Below are experts of layer 14 (counted from 0) of a mixture-of-experts language model. Rows are named router (the router's row for the expert) and show model dimensions 160-191. Each number is 500 + 40 x the weight over its row's rms, rounded and kept within 0 to 999. Numbers have three digits each.
After each expert's rows: a language model's description of what the expert responds to; "comes before" lists some tokens at least twice as common just after its tokens as in all text. This comes from a sample of Wikipedia text that the model never trained on. Tokens count by the router's weight.

# expert 12
router:470491575528493471409467463494546461561519435477489518534479506547525511538511476492483458458498
It responds to: Infinitive to, function words. Function words in narrative clauses, especially infinitive "to" after verbs (wanted to, begged him to), and would, did, could, although.
comes before: " the", " be", " a", " not", " he", " his"

# expert 32
router:472524513538503455439500461539550461560503461545573493519506514529484485467523517514535489495433
It responds to: List commas. Commas separating list items and clauses, often after ), quotes or French words in citations, such as "Un jour, un".
comes before: " and", " ", " a", " which", " \"", " \\"

# expert 4
router:484517568539487467461438467460504468575548467491520495501480455500527429550568456445506433486499
It responds to: Time-span nouns. Duration nouns after numbers or ordinals, such as years, weeks, months, days, and final year digits in biographies and sports prose.
comes before: ",", ".", ".\n\n", " in", " and", " to"

# expert 31
router:500522488496465465448490500550478457582565524539564479547471505528541482486496505442502479443445
It responds to: Line ends and prefixes. Newlines after list items, table rows and closing parentheses, prefixes like co, non, re, anti, and digits in chemical identifier strings.
comes before: "-", "|", ".,", ").", "-f", "-c"

# expert 7
router:475515494510422483451500486524500484557535482536507464451578532536513553529494426417483483493495
It responds to: Section and paragraph breaks. Paragraph breaks after sentences, heading markup like == and ===, and opening quotation marks before quoted speech.
comes before: "==", "The", "===", "In", "M", "S"

# expert 40
router:478555503538527421450447487515470484507499503481594440508458500461496483540555497483476502477477
It responds to: Infobox field labels. Field names and dashes starting infobox or list lines, such as Country, Born, Kingdom, Genus, Website, Coordinates, before a colon.
comes before: ":", ".", "-", " of", "°", "\n"

# expert 13
router:493468561593501506448439429491508476547464479526498467497487550545478476509526486463491471474505
It responds to: List dashes, table pipes. Line-initial dashes in infobox lists and pipes in tables, plus sports-result verbs like won, took, earned.
comes before: " ", "-", "|", " Team", " place", " Win"

# expert 11
router:482542535498460451440446464544543485568488469570530488522477458519520446551516455462460463490476
It responds to: Copulas and main verbs. Main verbs right after the subject, especially was, is, were, and located, served, came, moved, born-style biography verbs.
comes before: " in", " by", " a", " as", " to", " on"

# expert 27
router:513511514521525399424488515499498482551444518539520441491516467485534459550544514478494465500462
It responds to: Table cell separators. Table pipe separators and line-initial hyphens in infobox or bulleted field lists, such as Location: or Elevation:, plus semicolons.
comes before: " ", " —", " Total", " -", " Succeeded", " L"

# expert 28
router:477540528486485418420491471533528465530564507502569502544486479550502520517575436494499485478481
It responds to: Coordinating and. The conjunction "and" joining paired nouns (gay and bisexual, Cast and characters), also or, table pipes, and Greek, Arabic or Hebrew bytes.
comes before: " ", " the", "}", " it", "′", " other"

# expert 9
router:481543543530455412461423468521504397541480474521558496502477474541514458554520481464478498435465
It responds to: Clause-subject pronouns. Pronouns and relatives that begin a clause before a verb like was or is, such as it, he, they, who, This, There.
comes before: " was", " is", " were", " are", " had", " has"

# expert 36
router:505542565515514485464453438516553441581479493499555421537491486541534488517524436521499452471461
It responds to: Quantity hedges after verbs. Words after has, had, was, such as about, around, more than, least, and the auxiliaries had, has, have themselves.
comes before: " ", " a", " the", " been", " an", " two"

# expert 8
router:411484516529446498439494484497545456589485507537584404502497499517514465546544458437460488462513
It responds to: Date spaces, month names. The space before a year following a day-month date or "in", and month names in dates, such as 5 November 2024.
comes before: " ", "201", "200", "202", "199", "198"

# expert 19
router:485525547533427460483447441550541452508510474514572468517479520573534481524533459448454489483461
It responds to: Plural and abstract nouns. Common nouns ending a noun phrase, often plurals or -ation/-ity forms, such as areas, programs, man, items, information.
comes before: " of", ",", ".", " and", " in", ".\n\n"

# expert 30
router:458532536515496489453416478522564464573486455500527510511535458551530510575554444444493465497435
It responds to: Prepositions in names. Prepositions, mostly of, plus for, from and by, linking nouns in titles and affiliations, as in Altar of Friendship, Person of the Year.
comes before: " the", " a", " his", " The", " \"", " its"

# expert 0
router:500477506537499487426442440543522449556507495486522521525472530492504468480504480449478477474454
It responds to: Year final digits. Last digit of years after 199, 200, 201 in birth–death spans, citations and filmographies, such as 184'6', 200'3', plus percents.
comes before: ",", "–", " |", ")\n", " and", ")"

# expert 24
router:437514539523450469449429520510499493580484501537551450495451499531528480579535505465477540414474
It responds to: Time and place prepositions. Prepositions introducing dates, periods or places, such as in, on, during, until, throughout, plus day numbers after "on" (on 18 March).
comes before: " the", " ", " January", " March", " October", " July"

# expert 42
router:465535550504511443460407514534502480583528486505552504501458517532487534561522474471527434487460
It responds to: Standings and election table cells. Numbers and headers in sports standings and election result tables, such as W, L, Pld, Votes, %, and win/loss counts.
comes before: " |", ";", " |\n", "|", ")", "%"

# expert 43
router:470515560547520408488501453529574427515480490529561437514447464561545458483489451463501465539409
It responds to: Space before numbers. Lone space or symbol right before a number, such as $, £, −, °, in scores, percentages, tables and coordinates.
comes before: "1", "2", "0", "3", "4", "10"

# expert 23
router:507500514573522493447440460510512425585497446518515551553494506557513482490516463433464461465446
It responds to: Year prefixes. First three digits of four-digit years, such as 199, 201, 195, mostly in tables and "In 1958"-style dates.
comes before: "0", "6", "5", "3", "2", "4"

# expert 41
router:449528540529536457467503451533549435570494513519520458499517469512522467621507524439508474480436
It responds to: Sports-context the, city names. The word the after at or on in sports career text (at the start, at the time) and team city names like Houston, Los.
comes before: " ", "|", " first", " time", " end", " season"

# expert 15
router:472532541554478442435470443537496480580466457520536532575499453513513475522523471476507473492478
It responds to: Surname endings, name completions. Final pieces of surnames and of names or titles, often in tables and lists, such as -abe, -ier, -elin, footballer, Records.
comes before: ",", " |", " (", "\n", "\n\n", " and"

# expert 34
router:442514552561485448479440487525528478562564530532509525465477533474537494531500468396455437506488
It responds to: Sentence-ending periods. Full stops ending sentences or quotes, and decimal points in figures like 5.8%, plus unit words such as km and million.
comes before: " The", " He", " In", " It", "%", " This"

# expert 5
router:443469492517492456415441488500511433569498458473525481525496515476526483512543447483500485500523
It responds to: Final digits, table-row ends. Last digit of years and scores and end-of-row tokens in infoboxes, tables and coordinates, such as 200'7', 6–'3', °E, →.
comes before: "\n", " |", ")\n", ")", " (", " |\n"

# expert 22
router:503494518551478427426463504567543448601504456515538473479490527558509507469506439449482512469423
It responds to: Table cells and durations. Pipes and blank cells in wiki tables, colons inside track durations like 2:40, and cell-content words like Active, Starring.
comes before: "|", " ", " |\n", "1", "0", " |\n\n"